Weights of a small mixture-of-experts language model, trained from scratch on English Wikipedia.
Size: 12 layers, width 512, vocabulary 32768, 152M parameters.
Experts: 240 clamped SwiGLU neurons an expert, a sigmoid router.
Training: a variant of SOAP for the experts, 576M tokens, 4394 steps.
Below are experts of layer 7 (counted from 0) of a mixture-of-experts language model. Rows are named router (the router's row for the expert), down (a neuron's output weights, with its number) and show model dimensions 128-255. Each number is 128 + 32 x the weight over its row's rms, rounded and kept within 0 to 255. Numbers have three digits each.
Before each expert's rows: a language model's description of what the expert responds to. This comes from a sample of Wikipedia text that the model never trained on.

# expert 2
It responds to: Past-tense action verbs
router:089116152106122146113118035112141107118152066132075204103145169120123117137163152142115091077172129155201109133118119123127086131113063093090093127065155136183117128138136206103155090175172114233111095128106144118155130134144130126148140149205057097142101134136140087160133110107148111144117133106145163138078134175123227104043145139156082082128131091173172134111163138140112172170132
down0:168096145131135113110157099148182117120119152121105159139141128083151190044096199106129128135124082127189091094101156159179180160155063112157108156160131091145120143093161114159116149146145099127116153153096091161083122128197133138075142050145119111110157166094147146170082117150124086175070059177130074129165093147102152103147146121054097108084103156096152148086123116124111124179163
down1:090147112113098082177098110112123145155118175149170050131153132163128147197113128146058152187140139156177102169109127158140129111133136104139083119131049134145135130091116152146177149084118073122116196166112153112166131131129128138149175110126137091123122146073088071129118178173116115080100137163111084159117168155167184162119116049144119098149119090157101114080124106172105185150103
down2:190123109150197101176157102086061139149158101069177159116122122066123116136117151143132094134125100181163164157139110099107140135141090141141122147113107113108178148109135113118126156095121122088129099141109138169116116159094145157120113140130170122105106120105112150132088161142138124180087126181145075120192127136195186134138126163061107119161213131113202149112094115125116117099125
down3:105157124101166179154103187121156100080084103113135096129065217090110146051123089154110106129065177171094111185113147145082128135153150151169138130128096078142128154077159144106105115161135118080128124180089183078167108120146191132154159059077127124089113142104130143087190165114158185056118114147140169103136125146105068178118171122142106146121078116115140146180102130143095153114131
down4:173108109158154102114133114160100113163085139120159104099116150166150114082163159100154122081159126150129167188101120058155109104124084159124130134080138139120113154074193080138116102100136153092163115097186119182139102177170168113137119090178179047085118086123154182124090141145198134090100178069157162105144127124114186177167113131161177102084110135071150060127154113094117155145154
down5:142097197078126102143138097088147159142125125113148129129115133131145158141138127140102128136119031130124121127098101173085132132131181167057125129129119123131124102138123052132070095124109133145167141109140129196147152096107094131112163125109132097116099112098079103143118115112143162095098133089135161147198130084133147158110131144125156119154165144053125126122127117164160089139154
down6:093113087140160204134132136143157117095129172100156087101166147170129131127169130100152145111077155175165149173158143101121061143109101138128139128122156160136091136096096126134134092212137117162042127138142149059074138152125136175146120178170166099126093152140132114146105161157117098152124118119146172120105092057132117150118140127122162142138173116121097117090138114133149130105146
down7:132063178140033124154151137128113088077145087134156151111127159094073153165069156122140188198126117159140161110111116119115175150215081117152162117113104111185091117154065122082112084092148127155158111154158078110175109156140105141144153111171119148076149074239109148097156155122123146121069137147059184124152144130102141154132084104111096121115164137123163111126124067063105149146140
down8:119158146149167101143116127096121137156099117166164111141108107087105100124185087159124125198112165062093112149119162150137179171073211134159095184123157143142204124126100157084211188121156075173158159152097138115141065119213113097091103088109138101131058137123123107158110151136201105070108108104137131126102105163149080102098113138111088140117106076090152169111109172141148144122124
down9:209163075201088088111131134101068136071115114147103098114111048095115126184114111158178147146165113085143108131123109073118128166126154122158130169078133082169136136122072118143146090120144156087084140135153131175121121117112126116127172125153140136167133109091130100113135136130136166163177146185095133114174156114103121126161116128090155079094139124127142166114137143155133109090179
down10:219095072142076096057134171167105171156111126180136079133087140141127119117144184133074097142148122111157108098122147125089211100094147131146070144155123167145179140131157105063104145090145184104211164128178229108149094132117139147119135073136135165066140132182111136148169137169080168119103116091145170180125191125137143117114153107151220159103076164134139092141091124140133138079162
down11:119088113112144128097117112149156143134128201149192145146203174121101097118110140101149190143173102189146149135144163152134110134178148154057125166199113078141130105101142092119096102152117097086144111174171122110124152092142085106196195160129113119165131116150155143125175140110153203135132153125146157118075149155095077145087098143136176154107082155080109127167121211123137168143138
down12:142054121211134122128066156116123114100084130143199140083119175148135135095132142154156061116142135146163146075202106100141133121139147173157117194148092123123148121203106166126108138141146149058085065113109118184185107146128123124128175158120169130190155128118091085116129083138127143142140086171073126149111171056100139166115111135144168111166118106083093072176108123170158127090100
down13:188124122149130122087126137132107098106110090088104137159167134105143129214171133117136185086164202196134154108168125078129134144120088121133169163167138136092069095122133152113113148146210144120177131138107157179120197117156155158125127164121088156147097154121112113126114154152144125129040120159152184098188086125087116108125177171139150074094073087131109077191162095151102162100148
down14:080116195183158162163198149120085167142176100120098090124136191071166142136144124149167110188166077159051149077098115141107139168133098134082112128113144117147130155063100137101183081165147124178130137091124127091137140130122169143150123132081182138122130101134124122158094130111108222099149141135093116187099139143149078139157131199105121089165195182082152141127110126168112166130103
down15:140141092107117139115161149130076122144171160075158127122176134099151063143119130167139108159102103135209135077137133156139136157151105212126108180122124197190158152130121131210125171137191116113155117195099162199120180160071132129144114177130173133134194127074065148133157088146097098095167079170143080138126134136193157112175122108134136130141135159141123127078107149111077143172088
down16:129117131118156136087091140109132129139157188152089164123082134138192144111206150124145116180135136124213125119086142161176122114135128113137166114084076197168152120141135150162129165083127095151135122118125110109136130131095158164198182140147087119137058077128106164139065115117157164167102104155108191090129161093120130180121084134120165082111145129133136167203129181137112160163174
down17:148161099123166086135141107142157147137123150098117130148134124124145175138103141142159161128110137109119141113187117162144118115136123149166167086104116142136122139130113171173113112160072108161149147089075076168136153196134094144128078088160171206107149106108116104160129112119152155141098124094131092143144147115118126107112131175087110102140187103064121130079124183164138076128052
down18:159164121156115117147154114093144072138142085155115133095139090163086125159093091144125114184117093100115156116157187111127180116156160159179097147116176074104115127080133181162099151099091104114041136168135137117164101119112162121113120071148145109139208107119116091069170121111134173102080170116152163157165114116108152148108152087123140117109147147124123126147082141096147106082092
down19:135119100114202103108182096157130149112143149106130119120147085096153162158132126124139104190144151092126162137114148145169100156207114187148119111128106157154177148125162126118125084131112087111042184132124125094117121161111149122101136130192081197172124171089110118109134104216131186156139161119044121140153186153133106158129090135051149218118168153097148127141116182141137118119165

# expert 16
It responds to: Name endings and pronouns
router:154106121083137132081205049102124104120111128133092164102139119185072108151073081130125146130099151088137077152130093132171102121120095076137137145156125146156130061170118129095132102135151040167038118136128111109121140169095116145118132134131084101091166205074100118118141121145140094136201107105103190204061175188094149138126148155155140103125133109182165144117095137128116136118111
down0:163168096120113115139117121113111110130174075103095107157192141134104167115158116132123098125099102159183118164138099130102113096133085114140197082103154123106156122140085101117173131118149125122071121141105145105104125159131132088157117138121134130140183100122102115088138195085143125152116151089086165150075163145117156122150104121164116087121183182178165133109178129140123082070088
down1:159131146131105129100112160146106179136086081164154185185165135045136151099140119140122146140158107060110146100164098099045166161101168081139085092179104078085138114170126102138160128091164155171134117125178100138138142102088174175132080151083107145171158136140112136163062121140091125125098137156135084154131104077133148109095134109136140089123108151120129177074171099115140127174127
down2:122092126141059124102162133135157123080144095200113094110105063082061164197112122132066127105139114141068164133146103096119128114132137189167126157114112160107099149101137071134144175118174055050123093131086127098145127109095090123086151138137170102103139089140159120169145122124143158134127162115159124124135087122034120086175157135165086175099116131087152104186087072115128084079116
down3:110100063111099127160133166107172118111125143174187068082135169135114163133097097204170158154126152115140141148067078123122121123062109115143160120201116151155129140099149126071071162163096088134132111067107163170152163159187131139137174144054119183138186179161070184116134122164135124146142081137146098147150152062134153171114123146099150062124122112157152115115116124080175116196145
down4:139062079116156125147172127177143156138130168172134135070180065133122078091172136162123144186141145139120123149100171107113171168170111123182107164102134157103134110177139139080128218159141074103166133120135088107097141146170135173156139172057115105139159137161111162172138124129161142093098113148164200160062065159119168107101165141080097173121184129114088167144108134128117116179131
down5:168148146124098122132126091179130103114138170102123157132149101140131119061156149065068123139135095139164135145032171122122057148076144122102110084086122159140089112101102171136197101169039159154142160144147140136114100133140152117104136128189107122067137036120187174086168138181119106149128117160134119149091097132130113087173096143113152190159103169061163133087159138149103144111124
down6:079135138093161104139083169112082116090113181123129084154148129166137167091176145202101101127129119127122145095099102169103064131066090100160119136183155066139094119085084149130143115181141110147136096140159146179204135070211157130095154168165104137105103178146148154122144167095091112087063177193079137063142118180061130122170137138193148133121172181101093156137134157100160131159131
down7:170149162167130097141179114107120079131097114111058101097136132113103117100070173089144136157120139161152151100137117074128120083115142091109146110124147197153111114142048208145119119106122114105110087107173192112110154144130109093072153143149115124078079161111116198117088111160132149173074139133134138088135162097114101142095207099134103110132130135133118128124200151144154142159108
down8:127162137119081147127130093120100124143137114114121117153124178145155068123144082163106095115102146068174115058086143072137115149110116167075108161130129154117120166107140157135111159128165137115078170124093049132081136091143159112077114075131148124139095146130059164203089125142160147110067149143132072133141093130101118117103120091126158144107153052202089125119141157090103123101120
down9:156100135112123146175105167086142107131110108127177060105161183167147077130094119135146120098168129081078100146145187138123137139096112148126134136115126088082134122143111125112128132146180136105152136089135116107092097099119139197107120116174118093074082110083125158124128165225111119120116082087137146159107078114124189148116208107105113196108141109181145128111141107148156115157123
down10:148139082116111150141121131142121153112119172119095098166139152124177163148143148129159078105128109115089164104147141165129139123025075128107077058183175151160122156164139155118084107132117148114189165156112099141103192099120085117146132097153141120137091101145134195114141153215142057109094110104115177093064145129088172135152110129053101143157124128117174134137160105144163113125132
down11:128095141114140166126138183038132124082074098079145159165111100110093148072143120135095102130092126127121117106147169150081180106126116151126134162142131136151148188096118135120129121115140138089179136091151123162068143138135130131093126150173099187124096158122173118201084170192127125092129131170054111172131117139123133148182133119118130121109121142123152132176132195142127179141189
down12:081165178188173080073118084079106103146099121116114094091086110108162122101103119113130121107123141130078092135120181173096123128105086116107149135062128123122138159163143096089135058138139140102119140135055141073174167084158105113153119091154187102127126132116165166071119208097112154111128104158157142082100094145170102104194177140115113108085172091110097144141142170104074165125116
down13:165073139121132135128145094145121155133089090210165141142137132154141142147112107118104131143099135106107087207105161148078108135077125183145141143134090085136184084132156147181141148216127082102109130133082094143125074174155090151113155141133077082084138071204116107159117109142138111097160135111116107092134140131096126142168176145109153140092181172146127180119113117151149118182164
down14:171154142093097114120191163193216110085126109169167104135144155113125135115174152082142114116137110139199078092113182181123129124120167117155113144138174187121135117127136134140124151109141151204181122135210136176143166128098083137124178173126140108122136115151103139158134131079142132094106157150099130117135188111134084144120129123130170182113116164106116114048100138142152181096067
down15:132096139177144135149158163048144105212128122152127126165105113111116145185210153075089211115095110060158155122176109123126139134129133155121165166198214150152157049101113153158161074108108142107073151114133141089184149128129105133150092184128101155112118140087107183091175149150102153094239124165144164114114160139048127157146109091098125102183162126122201185140103135078094131152150
down16:107100100124191117120120159112083061148148119109156142162123097117084109137092094140086156124108111118170135076133087123114102071034118140111187202125045170154174130108174093152114099095058153143150156156163125212149113090126139181129101130062151130181157160121146167084133138071127138143177132168162089164091170143146166150116148126153101144141164168153145150101140119115146167102088
down17:118159157120117114128115098155138084132100081108125056129098124126151145105056161094175136191162106181121092123115145112117128077090180089119097148163147162171140080122104101157173149095138112154192131102116183092134085079128114098106148176112061167129154072132087120148194104085126083144139075136113104108122140128124152127144151189056110091118119144096169129135142190198135076159101
down18:112088135132145153117117116119059114141187169184124094146161133169114076174136077065133113138097136099115144158126146139155098148132139084157141106202174105139142103147143175200133086145116126144110132064130140149207115174069170118099162162059121165136142099126122154105147161157090168101122136153171138088128137082152127171144130093122103135044180116089156137157102081105104144096116
down19:161140147132117142134191091106114117137154150095136135144135150089108172167142125154129150161080104108167096124141124105076114145108164150093172083009215157198123126135095138166187189160111100140167127124140073172109160092107107121091147107118112107135144146106187114084096195158155057161110172136132091208098100105087121113057096139108105095152166125159073109129135202098137100152148

# expert 21
It responds to: Personal first names
router:092121115090137155075136153142145102106174102115148187124131087111106111095148058140147170115107145109139108113151128109145116112108122131114155134115069187165129104147146086102158128095103108128138103168104159069121068141084137145100109113117076102044160146098082114074145149136185122181146123119105173232098160146109142104133139115178094116148137135149155137131109145167140110113137
down0:122146119120162135179135060126102177103180092144082092168154112107108170144174132125107150103163183085150085119180177083104146102163125117066145130166143141098115131139170166135206148135191149183152150107123088162144069173124121098160156104123107136041087135145103137108138255168151176139123132129123090148117090153115120137142120136093127051054126080135103121107123153127126152144099
down1:160105067118123120110133143141076139117128103157134149042096131131103102098145040166170156135170181199042102140158128130111066119103197152115113122128155137118148180128104107141166229115120086154090124131132131117122138119154109051126139136141109083119057112108106053134103138113130176144084150182144100130141144107150127142127127173081122133107099137105122159126118171139116139098126
down2:101128124108073117201135099134167149153121141097198131122151147095106120135131088135140181094120128136165219109130142157096144117098149143145066138176129173143138151116136110155184096160165130087174122125080098143126159160139067100141147113185071098084115139112188110135113130167117101094200166111170132085179086121124143080115209170099098108145106215147170170140130148119148119063085
down3:164066126123113123155122143102101109136068068092133132143167137150136068141130159104157130162153114186156165146159135124171170146175134157102139107158093139085077166144073125096099089140117146131123090176147111199094167124130132120110104181159126109166070116073162117119071148122135160138109132152164176173124107138116156181108094138104101150117178135110120081122114117113127133125098
down4:141125089118126096066156151109140117108131110130111118188147091134087153172114111133118114107151111105142175145079142134126110157152108140128071109198158150164070107135151065122107125089135147082150191134119123134160132079068156106123183165124096142183157134111147145126120162111125069118112161133141121096192144070085115134038177169129107146150145084069137061086076150123150124125099
down5:130153125143154143105093110092071166108089165170115084135139145138189065144120132124129132173150105100096179096171122088130118158156123159093104081201105118076102093123109098139112113093220142063148133122141087108145095128168072094126130114150161141128090106117095126124168149170077065115232165196130134092094100128121204139112114139127092106066139127113135130117127093164158122110177
down6:140127158066085168101178154187186097090148108107155054164097108171114143105135135085131142173077151158143111188185135163129095102083157117137118122162168202143159085114196135115067111157170115097136158134121140126186080043135109158153103150115101094171139145154191097164135095083135136161127104119130094118085143115161146123168146131136171111057067139125098144071163097120109130137113
down7:148143109129164122189123117134139134124140079131130124152151111158110183072168073156114181174105075119154143152133149134160130091125067136100150199145112166146115086153081106156154141118105120158187103082133189139114112107121129123110140071117085133096130159068099130165092057106119210157153135084165114165172107149122180168124165140162169127095107131148111159172122073142112162133122
down8:131179191158197138120161085127161128111132131116124043182156119133163125164136062097143089143129128154075072094076149099160152123126120138117149106149105072142131102143131088174196131096137131113124146137132117167138147091155163136147134098089069147068138174195154188161112115099103063134145091122091158051166117107138109129123135113054128163136072115154156133132121134133155207154145
down9:078129148104159165133101173138171182071087144119042152149138099168116151157140133153129129102143100147111099142106168202140152118127124117170093151150173119119117148124103115099125135146146141177138117151109114120092109084154118141150114090159092120154125126132107127129125178101107126118077115160166161101154103139152092168149128186129076137159101152144159047128116050115091139106140
down10:134101197137188133137078140138123105085091117180127117112132165120125105116081087023071137137104100134200134130113098117141116085165161138112114120113124060144154121159101153129084080146141170116147095082112137042149098148134077140036180102161106084203156182104129140164100168082118130139193127156111177137087160131130156156176151123102023145086128110171140105131173101061115080080190
down11:119128128117121104184118153147101167139083125153180126168078186166122104145067111059080114156080096158150136164166115085096077163142159097117149158108076169146135152151094123152112119146087086174161092125078050087060112125156160117168119136123161112107105174093074190124115133092100089149159102113080186217102171113143127182126091053106141146133117153162124161141123111127146086143150
down12:162170158155087178106183063113068116156138119125121133155144152115174148191111097136116121133150080090117145127112160110140113132099154113098160106137168103149152088160116093121141080134168151165132093169134095086056109159091180145072132151112135131121117107129118145102140181123095171076156137117065171112132147109138155177047164147088135101074186138166136116138094146167130112162111
down13:131134090199102143160121128132139140083092127139111160103147140119139151139109095100141140155118076084119149136093110078134113153158155141120168112161134171096108114075139123190081139120109090190084122112128150092125119180031145081138124178125118136154066144071114115108071116108173176180166140114110207085079158152129116136082143163184151113145100126154161154128101142197112096105105
down14:137107148091140122107141100134077105118078099108181155081118134111165110123136145085145165075152106136087200132156108116115116159090155133151143124178131096134136068135143116136139090131163094174130165107135121108158103075111117109089154198100107105100136134086072145095061108065062176123088034091100111187074103160182193157097116212126120126093142173110161122155125147152123116086063
down15:163134065167175099147098103112108210091112122133155191172194128106152126128030147138055119121097046168151140132207128089106199139149164122160126046111070115114142154140112163143103163144111136126078141145156096134080083196125130207118140196131186108167158157120136121153110127113145121124115126105093133087084115131143098183118105120121190145115089126138128141109070090153144115140151
down16:110149141150144140117113148118104102131173135114130141143117123131123111179133113094153124111135068124117125146064075067166137157180130120094220143082157163156101148136129054146118094079141157123174116099147151096151110200179156139125118222150133189134105096106136135122084118098043137143172105037171162111144141138103176187117164111120157113090126037161115127134128125118158135098100
down17:137211080125091136152117110092164114115151125093188151138150135140140137139068127077152120144112118178153139101151150111139121151027164128085154147100163129118111129158116097083085147111148122129181096118123096140091200133145205133093126203130204116135162078108086106086092177136166162146170128061090127092178134172125146109148149083113097056127181138112098113174130093153110136100114
down18:086131116109091124077160118079178138112088123131130063162189066161140154115104162097150108138172131114086101148131127120103161067103061126118142139136150070221119108101128112098140092123138174145090135122142138093157062104140110076109120133120161094041109169102071072115162212112084111126159145126078115151170118079134130158176069109120162115177138149147105153178159093166077129110164
down19:093141112084143164100112120131112124124161104094151104151120171119164110161162181091108109166094134123170149111140119132129147150180120157108151140112139132131055171141095117162148195191150164134138159135171111076119146137169131145186175092153147120106137149129126168128103130168040125133110110142172079074141138126128111109104127113070125148125158123099150111117147113083123097151102

# expert 6
It responds to: Mid-word fragments
router:174141117096154157113129103082196088095121059121120152117089137131144135124133130155099089122055162138096141149091054107145109055134097145156099074128202162161092099138153176094161130153145151143107073121122145066136128178129076140139110099149125127099164114123088118145108062126181138168157116139132146090150163165166138097106091123149096144125119130155175144127148105132138082139088
down0:075108193127099135109151058072106119141134151050153153132139140109102116164159183146099100104125094149154106203124100124132107079089168103092169133064155167119112068138121098181157084101101144115180096117116132131182083160114085146108130142161170198051154166146155136090144148146094148136121129107116113044124088125139148142129169149155128064127078156128145124152093153217097109086138
down1:163084101111123171109089162147117138097174154117128191165122175158128115194098145122109156104199110128102153134115157158139094079154102161132091140093099144143136114145186103144073144105104081137106119123132073113133070125150113119093141101076137161152083108130103118125240146098170146135092122137123101169165098122151159102093110157084159118099194154110171115139120094129143158145113
down2:127095154134113145124052156186085144093124116137138113102151140087157145170155048063126117097095138095158082150113104117160139149179127156126098086124128132119165114091125140180055107130105140101101147100145150092130121102161121134112149221157113100133145110129119143124117149181141110105102116171194154164108143139106135096097115093153169127200169150134121176147171178140134116135135
down3:165070137103116173173112091119122154154111149121178210114156134072146120087155122178171089167109197108153134134166156073114171199104115158154110140156177103070107141113129161105076165136141157156156137160119093155084172135111089164102178147127144179169114157126130158074146136131051082098095180143076154116119153123141170119107124105121153158191142036107113129129124213109181166126080
down4:103090088149092117121110157166172173109119144053133124090126130125144161116129072168098097093128075195101108131098112134219123159172082155117109094074173102143096111064069111092107134107096153119091093111149153142208102121164145144165107104138149123128168153116129139081128097084220146148127097131161091108124096121138073132153131083141089113068130138184110156116108198144186100125122
down5:088096165155111140124130176173185127138138147111174071117164080152090100141143147163118116090088181117132088117188118115129153145088189137171107117159210116098135149086096138104116150198074095107110155134146097121134070133106147090129210149153113081104116136129174108123107105084100081201116139115141101077150108161120141126129107153128137103113127140126148129141113099146177077058125
down6:108191089098086126083139111081138128109147141079179145147207091130113162109115139162172100178124183152130157131196189163122181156128096073153112137116124152094099146109160113109120082119152113161192156074097032146108098100098110106120091177113113155121124083169144120103107155145149102155155143179155209204098100116104139107106099109150163142164181099175171173173064088146150075088120
down7:133068155151150126099155142155046175082101139153088142127096077149182112129091109087163141137088162119134161088102122123156091157085109134121157095141114048132116131133174136130161088133106129132090137131124116137094122043103186094131165118159116151099133047112147094183152110132123101117112140142177165141099111117119142141116108079114096085170091126171102120096119073160158127118078
down8:131073149098127101125112104141113168073113187115112144166123137120100143129092157109076089164127139144146134092124103124094095131125109150079170135129110142172121133120090140154164093079094133144147135123106163154148108099146044102102146159088119174109105131130183162095075094123166117079166115068182103125128159099104108089119097145167132087119108109102119097122075114124099075132152
down9:105119152124118190113150098039123114165126213106139164102132129078128216044100113124182184164077161141132146153088138139115081121191126113113122181111108121172214142142176069095180076108065127093118158188158060144079109116150121069125165215156138147113060128147156167089129130097182144052120111137120144133151065114128094149105184096132130139120063104177149099086138090106101121087109
down10:065153183179098101141151149160163177203111117110099076102163104090101158126181154096072127088129142117172143134150120112156102049176090130151102178124089131141126135193149188130131128118121087096151093137139109106185096154116154175124127078137122213117084180084078149138107145131146117176154188139094111189111112138123117108115102156165146072124126159163180122182172218088081142038197
down11:153167155159102132134114096163139134167154111108146136209110146217123159104166102108173080102144133165115114121154131006089127138143131122133193101134105135123111194165098137155114071114131102123108162134116100055078081157098090076172110088123119141176118139151090103130092231124090165107194122182121154093124132144071097085114115101164141102053079115154170149146202131106114125133137
down12:147052151133140110059088137056111159149159107148119087114138147123055100095158080113192133138112155104100129137114126186126146146151141135148060119155130127129156102138141137132191189156136121194133134123123178096136146112134113131056111191203108090126134127180118165102119166064114111111134141195139152146146130105134156174096142153125170155123132159142215189106112097115158142093128
down13:126176103129093130156107144141107007049133161125091159159144168115138095090160129103094125062127113120097172154128143120152143081146090107092189117157154146074221105153103077111135125122112095119136114139167108131115127156058117110139126149116128128079143132167090177098159081136116141073127144120099138068117102120159130104154100117152101121099105117130102074176121125157104128183135
down14:090129189150120047060137111162118106114098146094085123192138087065082120123127156151074127109079103142094139159110126094104127129157146115092116162131180153103122112112074155109096203067121041157112146142162116151069070088135096130127120161127107113077072160124088149184129101127142091097128093136090185192148144158092082174096130174177128134132166129140110093049155166117113156158154
down15:144093096148114109064122105139145199124154140142122142194101105130104115183068172136095140129146137112159100154087135093124137155151138117096098100060125108132142170128138171170123119133129176085107169152125152150081120125098157079136186192129094094097152102093103187110092198138112116136087133117111102146130131089143147059132138070098122120117152088143100085131128142126075157130083
down16:101175127134151128139144131133172147101142112118141135113164129103121142017155123133135127110107142145115120135106101092159170118088152086125096168131119094185110111082135184137136087129141112167138140145106162096171199143190148095132127104076138139168095149148098141133109147131069134170148163163096133107135106112110098126159126123151166173212134106124132159113190170112143130135135
down17:091153080152101109123126062142196129126081104094075183115165108130144092116082127165115103092132133116157098122139145115149147153077142108129189139177134103163175144095043147212132168137133125197115119118152099137109085078094183093102132152089164109126152123159137144107135143136137086141112158097119082158123135051137121137163149188145144239139117162112136132155138140122161136160102
down18:125204134140132127174107195182133189066169113077165113147115135057144109141103125122151150160183113143104138097119118101119168146151163205101149143127158161135149184107132123037170109142051085082157150141138164199184123088077136139158160183107200133122125160094108146163115137111113182057077071157155074069082143104210141112115099143107072164154094096125177102110160133135038122130131
down19:111132096121161099149111111116105232134132119146143182129147123079094158117155102122112177081119122180109141092121162123118084082119191164139150142104129053034118121067128139123147119129140146126106189105073151125205111157120121092126143083038129119099138087152136094133140119090113134131138101120099121131155106159101097114215121093096195181073101176109101111161142094087209159093163

# expert 15
It responds to: Mid-name word pieces
router:108115211094136082076166052163137123109189158105137161098121144110102156111159101148119139094154190109191107160115120177133105134127110117104125133156195160103167074124122097090176152151163062205115117138099136104168119097168093117118085113122072141149162123119085133082180124126124124128104135136116145196067121160157126126147117127178104159099120149102160201115097114094142085180130
down0:086148064073117062137147074101105182109149152162121102149098144127163079090127162142144169083162114153112133098176182125092169163074218117133138159078057194177136166086105162084089148071147137140165097175168111124141110129193077130097142137119142162104120082117142113138108073163115158134159099111120120095100066122096166178115124127119132097107141145133124154133156123163128132109062
down1:071181106168107166108076126201088124148185171171096140124138174111128116083097096130178133102164097135153133121135150129071120060129118105085156161089061099145123185103129165173142092191127068153120140130131101165137138102085091088121107159136152142072118153122072081117148179062082168139105155132162110089116157159141165091111111133149160217148146136128103164098120147128097161160126
down2:064125156134152158097127151174118100137134094163151117124110133105113125143144153079117179184131093121099140149108202141099151175162102077146102172229113173115126116080188095137104147165159124109142122162130194124115159142115117135155145127130126160130104116106183145103173148095089119104141059097110133164136157198142154150206165163123125147128107176147170143050080149133151121093115
down3:133175133141183150139138160124227149100141109115193098090148127140180112132142121085152081142139059101134137081174119116113171151147139115165143090150119068124117175150099158159175149152146144162047164126141133128125130104109124204085136130091086084112123106099112126115040130118141112119133126181151140100123163148127149093151164186141120132199083207154108101119123115157131044085119
down4:144117137099078133139096140102136096145102190144210041134148124098113146169176094041106137109162127122069130118165177190064150125164086125127079123117108130176084089136116084131139156085087115152129088169125114097139149132079138104189170124150088141060136129116135128154129135115150109119118131110117134127106105044171128119089140122146094063140129154075139074130126118132108182149132
down5:153096148104131179068153133156125157127098143118134120100039145123136117109110139133152054158204129148075153130089118090183117146123126121068088117169130153132146111080182161183115117136164114055149181080102213136150142112101148089057135105185173109081100095094100145094156168083132145144147150164116100129136162160172029159124120174100121108110103121136126124117149105121157094167081
down6:157144096120105154123146136119138066200112133115147139091197096111121137143144136090174114136100129170119173144180156134109168090086138147165144161154192070176128090148158091100092146153173146121123120082139137185118127133073131153085214077116151104117127112164101184140157121121128141129137051072137142102134161109150121117113146101118161153115146153193138071102156142145156059156150
down7:078139197128084148126162116167129116202138213099102168099167152157203121126137027153071106089107074181148098133111141162141109193115109122159109077161139122093121152164113142084144092121165100154073114080144154104116126081140044107164071174137092176116131180104163170140069147072084116107146124082131128129159167146075088120118148106110116119147084150123107123144156113115121116085152
down8:157149131136063121140110123103184083055127070075119096136123083123088097163120175111143143093098168176087123120069158152058214125124107090094117118130080080129173147125110114140094066140118081141140109121120135100148084132068073083156085185121191143115126114145135091135124142062122117131078124066062143107064146091112064169137166148092132076150088125096075101064138126109151146122100
down9:100193136152137157204131136128160182111139110172102127081146172096100103157193128179101104133126141140093148158129112118085114061184145170129097121098122121140176115096131152127145116131107099075142068141123171127141064088077131165115179094141107112139161133161093165152150177100091159113035108151087166092135160105199082169119124152147115133143099116142149090136170089134142116165143
down10:127145085116103109110100092158152147107128150124118033131113181157133156151151142096081178141180145144144166129138149133164172155128133094147115206160132152102122177145159142069155173088123084117099151165089133079153153099128091096104154113127134098072106096177147138086108182111113124133108175126132149115138145090106132138132112115172136102101146086118096146118111090103174225136164
down11:131090080130121141132070134138097147083161118139113074135144162124102109170165154121119127112152092149119135180174109136081141199169104137160107106129117174067117127132152150199180130143099090156123177119134154100088112144140116092184130116123134100121109111089172127177139125124095143130109150198104168080150150182116080053147134094138105137138101180077151126171142050149150167153100
down12:202118149151167181149127156124113198114143136148077113108113146128089083150120188148154180145135124105085084130162190095146065100151110133156133224113089141115108167186117119120152163112093117143064110136118158146141103193168131151112168160099095135122079124160128158059159126074091103091140106180154155131128081083196176089149103092095111142178125115112168177074070099126096080122130
down13:147144078173114150113115112120130126046128133139175137109069098152142135115128143125134124106128115144158088127102139066109139062112160048128123132115152055118169102157100073131102141153090152148069134122102135166122119151109142130149217142140170137138151073135149086170155082122142086111126129093133201162125145151172109170111110111153159150113091142048127184167131201155159132094119
down14:124058078105160166155173108189133140145089122157108126129128142115099097179085109091163170146111184154114077159112210131180120130204094117166140164169134172130093107082171176138138129106087096087096167141138113155123145061183119150125132117121160164109098122154124090224093091127158120192125155161157216185163133120132104103125131058104143118087113092159130125112121150137154145149098
down15:104144120094118123162114134148093186096130137100142131115120119124149183067144169125125107129090139147104108107097178082110147168137169113111049097141138085084103148116144089137116147098133134158138133138144162119106107148112125093130170112120202093105154110190141142131147138153139180111149137118111099116218172108190127146137113139098066217119170130173103115216120082112106147174128
down16:098137152113156067093059141116055093107103088166147158134120177100113119095150110123117115129107098120139176139107118173130130121135080178151132175107076169097086115108110106075134131170093109190154123207117079151124139104138143130151142128134179157083084181093132141155066136112128098242180103173126090134070136102107199106111043124140114150088113163102101130127184181131188147128105
down17:162213149105128161192107080149152130131118121148110087121135150123125140104126143163090114077098168100212125097108066148085111177095077069091090063130124146112128083164115117129142083171166163100128112129099146111150115132129147096138182126128098127109131073082138075160119096133114141145107153127149127107163099187194125068153136116112084123168174166107224133157197106105132107160163
down18:060135097108116134174113159055083114152093113090156159119076151099181074132136121151141178184117110084121201156166133148144107133073099111119113130133144121140114168127206128128106101088146069173137141126140143173128074184070110165109105096137109121088094187086113106104162151148102133137098134103169140172149186090135141155140161133107087161106107135116178150121137094086162076059134
down19:114124176161089133106144167127123180103118118116149151232101131140132146054103180097151106203158134109100107093179151128176137119098084063045150120124089162172084157045091127076132120133090143140163147208161132139129132077069142161167135096117150149113137090158176141166166161195135151089138116112124076144138161109154124122141110123170054141163132132111151122140171157121146133123127